{"n_layer": 12, "d_model": 160, "n_experts": 48, "experts_per_token": 4, "d_expert": 64, "d_shared_expert": 0, "activation": "gelu", "moe_layers": [0, 1, 2, 3, 4, 5, 6, 7, 8, 9, 10, 11], "n_empty_slots": 12, "router_score": "sigmoid", "normalize_top_k": true, "routed_scale": 2.5, "balance_loss": 0.00329, "balance_bias": false, "init_std_router": 0.0187, "lr_router": 0.00085, "vocab_size": 14835, "norm": "rmsnorm", "norm_eps": 1e-05, "tie_embeddings": "early", "optimizer": "muon_variant", "lr": 0.0112, "beta1": 0.93, "grad_clip": 2.0, "batch_tokens": [65536, 131072], "seq_len": 768, "train_tokens": 426300000, "steps": 4512, "dataset": "wikipedia_en"}
Below are experts of layer 3 (counted from 0) of a mixture-of-experts language model. Rows are named router (the router's row for the expert), up (a neuron's input weights, with its number), down (a neuron's output weights, with its number) and show model dimensions 0-159. Each number is 128 + 32 x the weight over its row's rms, rounded and kept within 0 to 255. Numbers have three digits each.
After each expert's rows: "comes before" lists some tokens at least twice as common just after its tokens as in all text; "mostly gets" lists some tokens that are sent to it at least half of the time. This comes from a sample of Wikipedia text that the model never trained on. Tokens count by the router's weight.

# expert 47
router:213192104096177096148125131153200121163078122132149112123136178129126102173067134122116151129174101153108155153131152117145133132059091103160165114165122085081182092108133178124151151114129061071080091182091126163155148126078111165133109115126116136111091124173112146116145108114113191130087180151143141148119120127159115175117130102064120138114194099153133135142175104119114147098241101113154124121174129176057117173109159118113118170076129097098122085111141136139145081135121102
up0:205071130145137123142103157184186081124113115127171132090110206082138167218082078176136132149079124186080142149143160152141105158153130119105117157179128186125130136166120197088123143183138097077169147169163105126117121100102140142132147113123154135107124128065152141125144191107143149135094101105119110157147180147110136118159123127129125156145121062129127136157133086163204126085159134078092134140125166153046133149159131122110099155135101173121143127093128152167176055157087113
down0:080108154128139081124125165122130076072090131107151137185108129128059108137138138068127162152150131093112134116142173094123141115171171122085126225104157133123168167131124153091133182144130113185141138114149087108146112088122104155124181150136114122152097170166106125120109187112131180099171130162157103198150129142143106126149150085172142166177189075207107204161075129135075146177200120093122103152143107096099100138138135159146108154144113132134127117094118212116164140085103083
comes before: "\n", " |", " (", "|", " is", " and"
mostly gets: ")", "),", ").", "\"", ".\"", "}"

# expert 8
router:144175143022140147095158089162135162149121135093128097136108115149130148096153049079038131134167069138130095079144118161162095158105140087091165060084076130124141105101095198121143091194113118093088120162109140142108175119097088164134154120174128085099127146147102136139141118109094119107136159149130164087099106118171141111121106144106101140069154101139166115140130107152127153120118074151101144076091116150132153191111146150150133191083134150102133082088176104121122055136136198
up0:107157111115158142126131077137150137130141105077129107145161117178131134160152153113168141121153072154135164139133126113145096170124160084132140088153162184082085156187093132140105124169191059100067122105142090139182099141122135154128176110189157146116179154105090160143083107206132099185153220169119192079174157135117091141137187089117121117125127068149203141167146134084121127135101092147141131144148159161166128142156135132063151153156107121111115116192148083112180167115139151
down0:152098122137097173158051115158133116131121105149177146193111152174102114137092099196111121185162166182133104101082141132111161098187130131165113104115087124112152139068145147131189152125065169221179125138073066101120146100140141132168159067111112143125091115162151140174132179186163132093147088123152120163101127100088138116124154127121109120100165066137147147147122133118135177099104125114134144192175144158058112169136145144166048101133147155125143123106129118128126148089059162
comes before: "\n", " The", " In", " He", " It", "=="
mostly gets: "\".", " while", ".\"", " However", " but", " According"

# expert 41
router:146146127026122157100130080099149121122142142152168111139123127140094145125072097115149157152137127134135142072094137056134102173107094037116123115105087132101124135087098159133139139144122114121082110101105193031130135164136092131095168116101102101133180124131103194209148069098102156096109157098156197117166106100090130128044089116060141152122144084138131100136137131148089135113126141174062113136125122176059146168133135113111122134136105129087103115088134115156177087160101148
up0:130118108126145100137132113151130101190135140078116162198094167110138145083101168125105107114131186141122113122099142120125155110074210077132118073195104067122119113087145170155158133098086104091109093152197164098099139076118066174156128161107133140140118146138150101152125097106075137115118147128118100104114115102114197121139138126130178129153127093133087166142091121111104079156106187109115136106088101061114154159017190141147071080183128130093094123138139151147178088165140107
down0:116132141086113063165123132150137107150148108098144130120096117106165107184134141081111112141129094095083194098168143135190135166142187133087109138150179110118091150106118170129117161097105137118140094103154167123064153204152090159130160118113104099168099152060173091164047142132120160160122063191130084145131130148130158139158088137135101080132160132081105104155097184069108109102129086072106121144128131094159165117109174103127113151082193081152077074096080152134130119107105183
comes before: " the", " a", " his", " their", " an", " its"
mostly gets: " from", " over", " under", " into", " through", " between"

# expert 7
router:130131099084149124096167124166141193136144099114156132146121109086156213131041100146098132148114123134136139096134123039134139124135161134183156151165072135104171056087127145136136166158111096141118157162092094109154147166092050148134171073173151055056120131114144170108104082094104196137148154146134130122124124134115130158157180144068120118113174127179106111137165112119130148127155113136117148091126138148158143168053129137138078184119119152109077110109195092157168128100102165
up0:164100114192139141095150123167125169107136196105102082181113148064131135071169153129163133120101087082113139098171132126187115156110138093118145214162117161088096162123138093096111139118146155132104091105109102120128152155101072159103119141201196131103139171042112098128190099167146100103101111157154101152160101171130171127147138124113138113120105057083138108140113108095106069106176100119101122098135116098110164093176160107086141128108194170145120089144063137127063156117103132
down0:120090151113095148132142118127138118144149189109183144174169128113113068125065141100179146116141116116132126151099113073132145115176178161166146141099152091094138119109071078067174118099088170114133072105092176109116133170070145125142181138175141151077097099109188151142100145124176172140137144135145147097189137200182153108135156126145118057121117131129134048110156151101140163144072111087103116109119138163182130102092129127156135167095142147121095139199121077131177065084167111
comes before: "\n", " ", "-", " 0", " 1", " 2"
mostly gets: " —;", " ;", " –;", "%;", " |", ";"

# expert 5
router:155154067112188124146116102168209179100130140118086086124074169159128175074115087136088128119134105096107133070088143139127168158101103108120171148079085093105146127063165113117062139087102107116067169128137100150097165090108110129166179089124107113125151120121129142158158047131155140094115107194163122108197200172153153156135114100099098159137167098109103101146142148134123144130132091173117148146139147111141128130134167154103114136150167076064117142111163117147081032158111119
up0:129121179133112170164135135153149171055174136167136116136116139097165152118142150166111118155079133117106181160116116093114083181087125073172149106128065151083133111109144093179109166175157107099167128131109119109149088098122159135120172134125161077162161160069090094175117116113099186120133229167107111086096155131167134094113137164122103152065124174067130129142200108087211138131177126119132141156134111103130090164166161097149158168124142117079142188145146148141142141102071153
down0:071075137119123118131114118110121129106063084158180129134108131142118184112126133192211077129149160150083130167154157104103058127129098082146112138109118136151120142170173168148182146104150120155093122135086094121149170148182151123141127128112132134108168128182155076072097110126104015092147152137147155152134151123086111155129132100147129175126120126068181146142111136180136078155101153104106152159195175088102105168154137178086101089109103149068197144133103142134182167150098145
comes before: ":", "==", ",", " (", " of", " =="
mostly gets: " de", " Location", "ure", "de", "co", "ology"

# expert 19
router:157142152072156087134129100107182164134102151137150094138092120149168120129117080100114064102146118159144132128130117138127113141145075084097144140115127102136120140133141118041161143103100113123098185099183151079141152155093085186134204119109119094092125227156110151180115158160128162077110115134120131086074138074119136178129093118089129134141211070133127123126094170088146084093180157155138150133151144168152147157055178111128122153162124112109170127078117106192129133172054126
up0:114107113109105102118154170128158124068127094126093122107102174146133193129130155171170134150089121130127174049103158140134138077140134072177142075134118122097108113121089140164134157099163079130096096134105108172087195080179192143093096117136111076091165123146173151111096150140128121131105136105160207140174148132106210097118158131151096182117148119166122085060141090138131170113083131166163054109172147128174097132127100196128122106143150135132095212163146076137125120148138149
down0:090117089197119116142105132143136090060142111132117121115142097082128170116110109123176141112137095085100176112146108127129111123111139119098155088145114085064119168083151055109105122132110153074115099172110123205126107046121116113114092163130086103062136126150100132101106161146121137112129116138137136165180113172137165076118134106182199179120113104095086035080108126168140154132125115169123084141117150100153098129173115139157125186082151067113094171185141200098136074141158105
comes before: ",", " (", "'s", " was", "\"", " &"
mostly gets: "ley", " James", "ton", "ford", " Hill", "ville"

# expert 31
router:133210154075128109123156125117166169118125104141092134147138178131150165099103100143110098116111107122066147086144092115089102145152112150170173078172075083077159115090098130135099138138120116092091190106091164136072183086095077124115108108206124084056138177189088117097122093063143129041115098133126178131135152127140145140131084134086109151113168096159093089125202158158082155096139166149106149172122148139121127157139156171078138185128107145142158115124130137133166122166146137
up0:151114128176163147110097136157120064107069072101163056140197206058136092185131104112107091129147170120162187111121131104119143099064156141085157143131147145087157127136107138122138109120088150158158155094188120152096091133083156087109154121126143086158188159122138117127100153109090125123094136146140101122147133037093133111143129123095124193088112143176097138139102159162113099087117155086147079141143152176177071103114127122131112126164138134075136093092133147106103122119017122
down0:095169145117147112152037123097141163113140162181113151058139094161119120107114146104180196134146140080115128120080134116122085064066131114136047105112105095146127124115127134123147105101174092145092108104123113092153121105122093105153132196090120121183150126132106225118132139144140136085085129151118096181167103143156083090102122128053120140147140076062145095079134128165119153159111089198101090133093108133108105089134099104107154099121086074114151110169178174140118087168148152
comes before: " in", " of", " to", ",", " by", "."
mostly gets: "\n ", " used", " series", " film", " album", " work"

# expert 10
router:128188149109100170086176145141174159164083079173140156136181146167114136114135190152105170109179122125070078142141089088110164173127113116137150152176117110094165121107158171131134104126118118046100162145121092100145149131101112163152231131132119125117145133146121121159185138129145121113106093132170161118169187108087106164082119142124108122139130081152138109161111145118148145136162138105052143119186132208132121130034165164132058163172122151097117140096150093141169129165077110
up0:174160083130154069124110144128143166210153060137081142132180104147121111102200096145121149169127103088139097147152108065109084157131126132122174156111124126126112173125102128144067105105100076145133129181092132155161097161124111105142133141143097113093126093112104117084178158142154133151151160117115163091141152162137103165118151071104143161133095083180140083115075193078121137068161123163222135096119119053102130118107154148114085096068097122126130107154183116077110122191162156
down0:117187092111110161149100152105102162117142084129118077133157192103126094057108124131170180103134117155109166127130135111111173100079081150127095149136117141109118102098195125112168217163183197108169113123144093136146146137058180061159189200130103100133125164105128144107148169154139084121147123102149171110165143095100096084139101117175107151164108091087142151117112077120120119096121124164163179080144075069132115157147139164118128158139112104096165126092145123134098112201143189
comes before: " |", ",", ".", " States", ")", "–"
mostly gets: " United", " New", " South", " States", " World", " American"

# expert 1
router:135168131064104142133161102127154161137106078199073119165169154126128142092102162192054167158129118138110144079139114148181084171114066150080155116172094119124167105126133144159114177126132123103092119124076160072126135090132092141122163077188142097091165125134157123148178122128116163115155107156126170085099160103095168143141121141020133126094145074145059094129117158156125111102113100133079132133110159155062183135091140132064153135069123120093113124097117110152109074161128150
up0:144125196165123182076072084125140138088106087072127127072130115136134112130104102128124145069134137117155138145170103137138187172148163128110142139155191113085109102112113083150148132155137157132131171151069173149177107110119073138150085081151128108153096130129063059140152123113099180156148073214160102154084105157170143100126100137084090183122149133167084139150100152163092115144094089153102124078133117138112063138166121137119134136146076104140086163052162100136153117183083090
down0:111104123100115161144105123124168178128126138191151133118114139130140082115152150054165157133147097103111144136146126138121115079155112127044072074089168131177106178131189141057119095164093085131138087125139191118161113110179097140143113148091100152119140115137214079147081139162118095111082119131139086077139080190127106080155138155182158060123136121164111139069113121156196082096150096110130139137122098074131123155116154159122042127118186120152120144151123137124134184102165133
comes before: " the", " by", " a", " in", " to", " as"
mostly gets: " for", " by", " released", " made", " with", " won"

# expert 46
router:145132066132108136093150066100176128125135114097106085141111112056153185140108106138153096062130080117127173064148122155122139159118089125076155109121085107130140141099109102102154153157092063036161110128129107135147117133116105139108159104111139069047118150179166164138137122101122157081059125164149156129098161169170149184129112112100152180101163093120073147142137198133164123047146192169104156110104157157184144121079142123152118161099132081130148122119148135115168106157104151
up0:106183190107117107165107117153155110109084137132108125138113113144141134141211107095096125155141090145155143139127134110150118129141105173091109089142080120102131172165148039069196174175142105076089112115139144098175173115052119128130122140105085129099174148091140122139076144089133174197149125135107124116164156165112117168128142123148141122103115126109140151117113094117099066179077072177106126108172176176089062089111162138099093132168149109099088097085125101218157156153162132
down0:136094105183094150085047078086113123106116171175126125131120037119112175129147051085088103114151184011110114125155114087138172137140111151133168127130059102117149137115082124119162101078095114136147139085191121124126109129079065107134112125175182129112156136088131051054130148117150089084138143121141145109176141154139125142146158118126130084093130159159157086099065117133124146118164117178149131147166144130118082097090063115106121136124167124128129120158159093139127157116145146
comes before: ":", " |", " of", "==", " ==", " by"
mostly gets: " No", " Total", " Time", " Year", " Act", " Location"

# expert 25
router:169145123103124121133155093183163141153066071094094131130107118123125117144121128046113122114163121133111143050170104137065135177132138106174164093168112096119124100137091144088139112136099127080048136165052112114104136129079101157123189141089100119099162113120131116115134092114128186101126100152143133118088091127166089166134103119063098099152130119110127127120136150099161136098170083120124143166115133099045141142148166119156079118143149121112156012136115104175188038111134160
up0:098132134136106166119165042146186137163086145115156165129092154160120097156172083158189141099171130180152132150110105144145126093102098188137202114133104119143099132158170152191102118112131118118153175142100051123097118109086121128111165092121153120111097194176148145130128061101134136135112145100133143161126096091128120137131163101109094084119043170181178163088096156168169162096148142138128137143125104082127114122137078055149099141182177125122146077148155107176162100182183123
down0:126100158140148136086158134126154137107146165097106139087085184112091125128196151112164091083203162147141115138096185115135134156094074123132135132132086082142103169170133145158077085169121109149141179056061068091109113123128148126143141153128140155098121131127138080124096111087078058119117105113102188185163069141144086103153106096150145210160117125134154112172065121114133100126140068163101128100097130063080067173107093136106073128166142113097132114173120161119116124169151109
comes before: " was", " is", " he", " the", " it", " had"
mostly gets: " \"", " he", " that", " it", " which", " It"

# expert 14
router:132117104120103125138154111175178217131086091170154140194123113129185151097042153063127136147131135099109132076079134120129155145121100123145156130162134127101099116101100142113102146176116078101140159106127089149129105125097097107047158136152074080086136136118107132120158146178131149123102121183103225147092120116135119152146163090114136143098140092132117081084126141127177103090176088149099224057126118175099116173103170150156123190142144110130092097131171101151108111130155178
up0:072110119097120114104074185160211131169097083110128140144117114105149122104149104114089119138123128122116137083108162130095059150188159158101172097156086189115153087089160139126170131171096118086105143159096125125101117188159110075058152103127176188097065103078146106127126121153115101099066084151117148129085162152145117137121155120127083115155095176113131116121126119154140116080170144104095181067114152106120156186067169142095098149190117154156168077163150094128084131161112152
down0:102198189080129100136168186133132135131136152089080136107152113036148155146148081137133114149159186139153112135130084157122182118117141107172116143152138073170196141153168204092137155085135124145114142179108154184169101110122182177154132151129161106115118113136142170132139147147098132131128162129123100151131066188151148111151159119115050139125135206170089146099144065135086068164120141092132094082150128118124103133123120119172181138092148191096147139159076094109088150100145096
comes before: " |", ".", "–", ";", " 0", "0"
mostly gets: " 0", " 3", " 6", " +", " 7", " 5"

# expert 16
router:135139119109119174103134089114176146163085108191120108154099144147149170148090106088091111132141135132129133120085094140104114115102138123079180103100083087135154159139097098114108229110128090093089128116152075144127154116102127140125129102133144145099157164200151134133133086124091137100142164093199151064087136108086141134087100066116116188157186157125095141167118181128124119119186138146123186119139133104142099146044184047155029136114105088122153141132159106171138080114129161
up0:149110138134193129103057095120176186103185105097122091094140086095137118157106121104204142136117125131108143122124122174154157121119177097100157118115112134194099141120081100160107163173161073113104147100191196149102180121124139129149140142197136111115149187146178115086188100102109108143109151096136143071154160088151132123117126105161136184146154130170140111113188169121133154123133148083127158157111126021118147154093168100118104121153198134093172103165159111184106154100082128
down0:107155105109153129114124130116116093152177164118165106091180139104140086159094140148179122120098158118151031146122105172152146128107140096156124165147125084175168168124069126140135137092165095144104088168228099118116205061186156155127120180166175081139134123117132118073165142161168113104129176119141130081085109107129100179117130103125128115173166147129113116141099096120123124166148152164059164160166131129145133108188113153125079110145113126173128193105140160184073148126195161
comes before: "-", ":", " to", " Born", " career", " Coordinates"
mostly gets: " Park", " Hall", " Born", " Island", " home", " born"

# expert 40
router:155165102075142144098145123181163125145098060174096124111127122118190155110085149120129139139146079173127079089151147110157192170166097123120144084134133140134163059127149151126139118127054105043102151112120122148123150103086135106072094160114148144136119191158116188112186119066130180108070132134127195104165092100145085122137081089086153138073226131115115137141105131164134102112164157126146188094123156149166144115108121106151130173147148093120149099105137124202109137114131176
up0:107095125088159150125113076144147134119109147146125213147132149101143105158168141084154154149123130182133139157112120174152119130137109139131074089106166130176093169139150097091180177144087099114098159092159118141165150227111139134120138130108133177160153148181102169147155098109078139090056080143172142174217151141126090147124129064123162069187135101102071135099208127167208121129165115137100140129152105127075136154110143165149143130142143154179158115134145098183117116160138109
down0:117136095094142105101158151077160131121079123109086155154081099172149147152083097156095152133103143114123078168120113098109104159123171134109115060151145144117092115140157122140120066128155122087141186103124083135129087125137191076136099127109140132193159202172146134126109136052062139121131178193106146064111152150129164100189127189148105121121128148122085143136053123232118161107177138137193122140154100115151171099124119147121121132167089149167170149154136146053107131120146123
comes before: " |", "%", ".", ")", "°", "″"
mostly gets: "%", "000", "00", " km", "25", "50"

# expert 6
router:162130163108139109104112061156151181137118122098114103134111106073132191119136091154139139187155133111169158150128117099133119137115083050136154117126096117114180122120108164143090191181115122057139164149093105097104137127113149115094121055126057096108163187167153168118122143169068167107135171156156158129169084092153071113118146098150146118109128106143162025126177122207084177113156096175124156146098149135117143122076181106121113133135144147114126116135173118154099120173062144
up0:172129147168146118115138128138136170205178110107136126128174095070128171077108102146123132146187140173139158100131115121146171132136122130170170201175173135132047143139086181178054118166176093107152114134128135108125172136114143181073109135124142078114100120081144104111150116127165122092145148175083114133127181076172083108194170106121112111144123155118158122085182112106075182173136136144081147110084107149046155099142117147111120177175152080090111113114132107148109109180123125
down0:173170116122130109120150104084086059114113114168139132138126083124101086112153110170177118160098134159131142144127110089098144101109154160162140139108119105143139172157145196096147155128117124094128147170113128085162047193097144100068169114122117086104156081127151095069168157096152072085148166111100209170086122090099115095110083136189143096154136118134129155199052058122128129140107132141117042096114102117095142082142123116124154137128218137088128129109133115089088141131144150
comes before: " the", " his", " these", " its", " this", " Health"
mostly gets: " of", "ic", "al", " General", "ative", " Minister"

# expert 22
router:171165099072156121090141144194202149141110121099066138143164205138124139095073158107133169123174110128125120147154128084127141170122063124143178055126106106115170100104107108096140138144076038060097154151113111115117099139071122177121132115144156129081101133103135174092132094103114160145117173144170170139142121143096151165112099174107117117106171112138095119123163144074126111137171133175176128143137160159140120155038128100067124184062151125116153106085145095152118145173123106
up0:111114074116146105052134071149182198168114137139135151136143194147139106132115119117090097119182107103112079089064083113120169173135088187115106137151141095091109149125129143157113143141145124137095151073112093155136116140145135100135098149041093111094089137109073121079127129109137135117103124128113123050119122102076111142137132080133167122079176160081106138125123182143122134165159181134082054151103111107139095181095137054152130173147075137109116114120091150155198130054094106
down0:144123126125103106141101090115145131108105178167040131175152144180065102074164163109160091114107105157078100162156102150168141163152132123103093182151101152188113119065141106054188144162119161119139098102097158109110112112185090102146101167101186164165086177083121086134145103117115200120141097136126038120161081162148178102075146099153159114125124097132119153130120165103127115166073114166070119185091110129100145118132110111111120129087126150129125150166168102078086142106144110
comes before: " |", "\n", ")", "–", "N", " ("
mostly gets: ")", " 1996", " kg", "%", "2017", " %"

# expert 43
router:161177172069139158079139142145179184118119141165101112180125180071152130141108082093105145090144122113078113113176103154158098127110147101109176118106089132133147078065147159093128116128109120068101103101116068141143153089092081172176180114074108130115103167198097150143117106105164182142141096151131181156145094115093127170045102110131127134128125123129139121094123185098107171119151163126096170110160193151131110146092195145141149196122158157137081107139141092135129097198100134
up0:153098122128157161084126120084170142161073069177083146125148085146145104138076111109131177048106124130149092139086168161055167110147139157110124146180063148159100145191127083099203180129156154121175144166123124141098134134125089122120137135097141165155101135183133149119137171105124177167089171115111068091135150133086146185105159179096202174179160143119158110125094179147116145122132154144095119126149149139134148121107098130111126109149171163090142137107193112202139120112083072
down0:123100131149127179124118108137176143173088066117109095152125125093120105157192074180126098140072137096144125139147129075083140113097174145139054148103118133118104176171117137171025077089129120074090170145111128104177122158146101108153171121100115158105102113143142097168121095171087157112077117081112210089138152143098136092163118154094126084155109157113101150165042175122176171127147096161113117083147109094075170123131183116169107129154146129115099120117170091141148112124133171
comes before: ",", ".", "–", ")", " of", " and"
mostly gets: " season", " 2007", " 2018", " Cup", " 2011", " League"

# expert 37
router:161121133101120139124155107129139181128121141112112104104175099131169128153007095087137132125093094123116087059105155098151157165122074104100162119132083116110121141139180155128140157077125104126076175164089112155129154191105045145100193102155129095126136133170102134128148144104080205152124187112161106150144106152150067162110144162096124109084144134130103090131135114105125128133159141121135133049157114178099123218071110145139079177103104121095089111114152104156193130148092142
up0:212089140119111053102148153089139103172115116130152150096134154152135152081154108179140151145158160126104146121174078113168137188172109078120136138154140128210166159098150072066102176168094064146119176163138119111103118177108136089082082134111146097174129151176182105123163047128068109168182097122067110167124186166091138143136141141146070127095125139091128128135140151148090085089174109143131138121077152152122144133094122145119132130145132141108107141128144107086093110182129185
down0:088107125099215153130154116139148120147143145165106174118124174127095124133072111177125127145148159166136086107136069099135180156148129171120107132127135143133090130185105119126131085136087165139146136119162120138144129109118189113106134104146154107156090112122128168122121130132092126142151099041092081067152131173164089069118093178107057223125163144068131197166162090124130104139170163181177118087140125155065157120047139117203136116059148144142110132104131151121088105118117135
comes before: "|", "\n", " ", " 0", " 1", " 3"
mostly gets: " (", "(", " [", " (−", " (\"", "{"

# expert 44
router:136153123089093116148169108124142165152117132097134142154153154130154128112100155155136072077117118135078148064183158118140117155074153111128208103147113122083151150111104155118147173147101062128135149106144116125162136152075086120104134102105125111064105190163121142164145130177188146159136165101125175115190176109120174155078141101092073162173193172145144086142122117136111165086142173123077142196026176136084083151106179106181134143115120095137133109116111100174145095155139150
up0:202172122124109146127106136120151177130171139140063147144097101180131162092101096154082171131180071128136144146115170150171108109165157131139135133112141180135101103132134150123109181189116109118156126094154135142085159196097097095138113107156092112107156125122166165122101135197118103129094060113206136126167174106074125158060186095137141105142074135128163106115118060084069067129157117159073087141106106098125166147168131127182127180156123095135145111102099079154114084124078142
down0:124139080156104091115118130109121099141080076180204144127136081171084176106167115151135128089165140167132122121118112100080160076074123146108110110104196099064171139138150128087102128105085135119155102115120134148177145146125083121156111068136108109137129092093056097124142122143060128127164152182138153153155129079115133107127120144170170114134083139164114108089204157090115089180109102151149086073145146099173221130127094133115075137141150161177140209142150084132115132163087130
comes before: " of", ",", ".", " in", " to", " and"
mostly gets: " time", " South", " part", " North", " station", " area"

# expert 4
router:116220150089079120124188080105159156139142124134122125119173139076181159111102095085116124131163138148041164127191070127079117119117121135150199095169099064057174140131107188093116135114099087074086164094116188169160129159073086149094123114128144134077196119153106191157160115104161150102103138143174194127182116112146112178108138116166131142115127119137143094122146132172103163119121178195117143129138146127146092135134161134163122128126114085105119113102138111152156129174132116
up0:115111116126145166088158158195154152139135129148140114107134110076084126152196165189142124086088113169140114104122130150087125187083093158170087150101148127137146085096122215129152132133101134084078137191146140166137132119142161131065151133118065087157205131107147098123154145087154092148086154140086121085118067141109137182179106165105146107139104130122170158083140101136132156109173096119093087061102099169190096131139140129168101120127078111136144090091085172165160174191142133
down0:152090142160128148120130141151101141106107143122169159151146145077077157158199165172138170143165086171076093146115088131063050140102125109156092136169103119148141152108130164116145082064132127113111114127118129171103139102170129106138136130155096156123111157099152014114138060096137109089130181142122188120111081160118090117147140117096094109156134091166132156118056101093112096129077070057123117166143045128146136110091143122125127120176085114118159160135145087127205136138109083
comes before: " of", ".", ",", " in", " and", " to"
mostly gets: " new", " life", " school", " music", " government", " public"

# expert 38
router:149129129055158176098161087119158175153161085197143134136116151150142140125090126068144124078154072118159107098119150121175088151066084122126161138163094133153092129087112154115136128123110091116075112145083150057088106159095102113140124120185149124094138143135102154176195110097082156099101130132168217156128094089158076128088123125045117131165118136151105105166125121096108175072116086125119139119068122140071128118134176105111112179185172114070117092098164119145144093093121118
up0:185138103115151103034099147140155145161151158098153215161103121144117174150103141132118134134123112079141080058086149131222141140085092104102198152109117098073064125102149148126074160067124122099114065151163137082132116099142138106193126116118146178146131142118126138187108135105143088162162132145159107139096102191173135125138135133171138116162175107173169128111135133096110066123137199151087125105154106085163194120144133139074123111120118103110149187118161147128152153133144150
down0:142145154117141119108095123141030108121094125127116113133082083117165079068153083146135127166132167116166164117060119116086146123224160108139081105096135153152137100184131114093126108100094121070102165095131167092108107103108111149124118112105162107153116153105142187115167096185153171126133114118122085163115111064101152100092108176181163076090144087130134208109108160094096171141135153128088088126136089145108180122088088126179132136093124086152085107135145136090097152218108125
comes before: " the", " be", " a", " not", " been", " have"
mostly gets: " to", " had", " would", " into", " can", " than"

# expert 35
router:145165188066109075145125109120181202151157084157111074111084131107136133154113087157129150114070148170108177111154056125134128211080120130157172118086096085067121117103145163098127170099111129102102160148090145114108131154110110129082106129137118097099092151151120194155147120067129142070127143131139184089149157110151133184147101162123133098133132058129124087075144135176084125128115097193089159155152131186128103160137164175176122156110160144079135135080153125118129085150185136
up0:108110100142118148075108148113111175096190111075104108168107130120154180144127112125140147114136093115131118113090135145096130166114126177116158121099094147128150111107139116088154134062167118118054126106089132040101088116118144217100143108099138064139106181150152166135136098154090202140108131147139127104097175127059145134154064189125126063128173120143105089173163143104139148144118127095111130159142167143046070146078058100160138094128123142130115137172151090074170148093175105
down0:088145135086144075125107106134087156121121124147120139144147099108118120052100129111120151143083104179127148086134144103172156069200128156086111094129184118132119143196116063189152165165106123131100096166099152128074153092152177102164121151132094148157151106097109105119144075107161165139154113138124113142099131156148133152128102122067170162101144107047114118124079203052106200101160159136104115162098091148131204142128158087101150156154086147147118084182114188175158121125144108
comes before: ",", " and", " in", " of", " by", " to"
mostly gets: "ation", "ated", "ical", "ly", "able", "ized"

# expert 28
router:145148166132120126083133078128152112113047089097081131139116118056159139094091166125125165129154096112132113127193076122153146169081087097139148151195092140097118117109103169103122131163110110118128141120121117036155188132148119137128194116128152128067151123145095164121156096124159177118024158144119145078153149118166150173088201123146154120071137117122113138112116106135052090129138120120099128124132150131167194159123141115064107134096121058086074106079161100170152118140127137
up0:200136100119076167121075101099100138085163073152102149147112101150103118076115131136123156144136157126141114105169109121080144178136104113121137145166134149094159138151145125121104131066119102099145127242091147111139136160110143074134134115145151149118109134172094173125151092148136103122117172114132157127158066151151135102094116111061153142125100124179073043117158161152129091071112079105128092091164141175094125071143109132160092156044106088088078078118175140105153153172145199
down0:183147147112229107094142179163043148085192149125168133067115166199132130138139088159149138136148109053162127095110133119131118145150174120162115116133153106106083118130130115120167127166116131126062145128096160071161105087133166129128088118171094211106172102127141130114147139120043078159149140134134101124123144127100143148113146122090125082128074119163159133113155101176119088116157131138069114169163115126136183101119086179140124101138157177128153142143088200100138192138112101
comes before: " |", " ", " Party", " Candidate", " Votes", "/"
mostly gets: " ", " by", " President", " MF", " DF", " Congress"

# expert 18
router:118154109121117094147208090129172145152156183135135070134165127125130182119020078112152175122119102100066092116129107052166105122120108111142134122139125122093153125072086166107099192143107106099100182160148126164102198176105109150145141106149094129096106159150093125111146118112109180146146164164154097119134131113146068126141189166110061116135143069132127152198139130139127138132137112123130113074096139137121158156066167126110052172085143139092085091107184125120128071121119148
up0:101129140159130098163153053162132127109126135133176131045132174115155156162141128135182171099138142131112079162100128127163126137135077139185152188130162137113105181087133170156107158122145114125174074118137124146181133161102182141108081103118114115078153070086142133119113125122152055139135133143153095111143054078063113195156080123079132118134138159140138157180151140107130106091178088206092153117143091117171128146072139158086131206100166099153114179120170145146121141101166139
down0:098099115149117084107134186167150067138108066090087069113114110149123142146145052138175128171125145082121103128130155081158092159130115135128125099085133137112146193130133178064147139130064200158064127069154081181109159096155118162162149170150091103046140158170147063102118173102136115144103134139096110143035129167149131089172106171145135175138136171107102113108110095106125148098127193114093148137123160081088065140148147142113119098109130133100116135098122155165127105110111137
comes before: "\n", "|", "-", "==", "The", "==="
mostly gets: "\n", "==", "===", " ==", " ===", "===="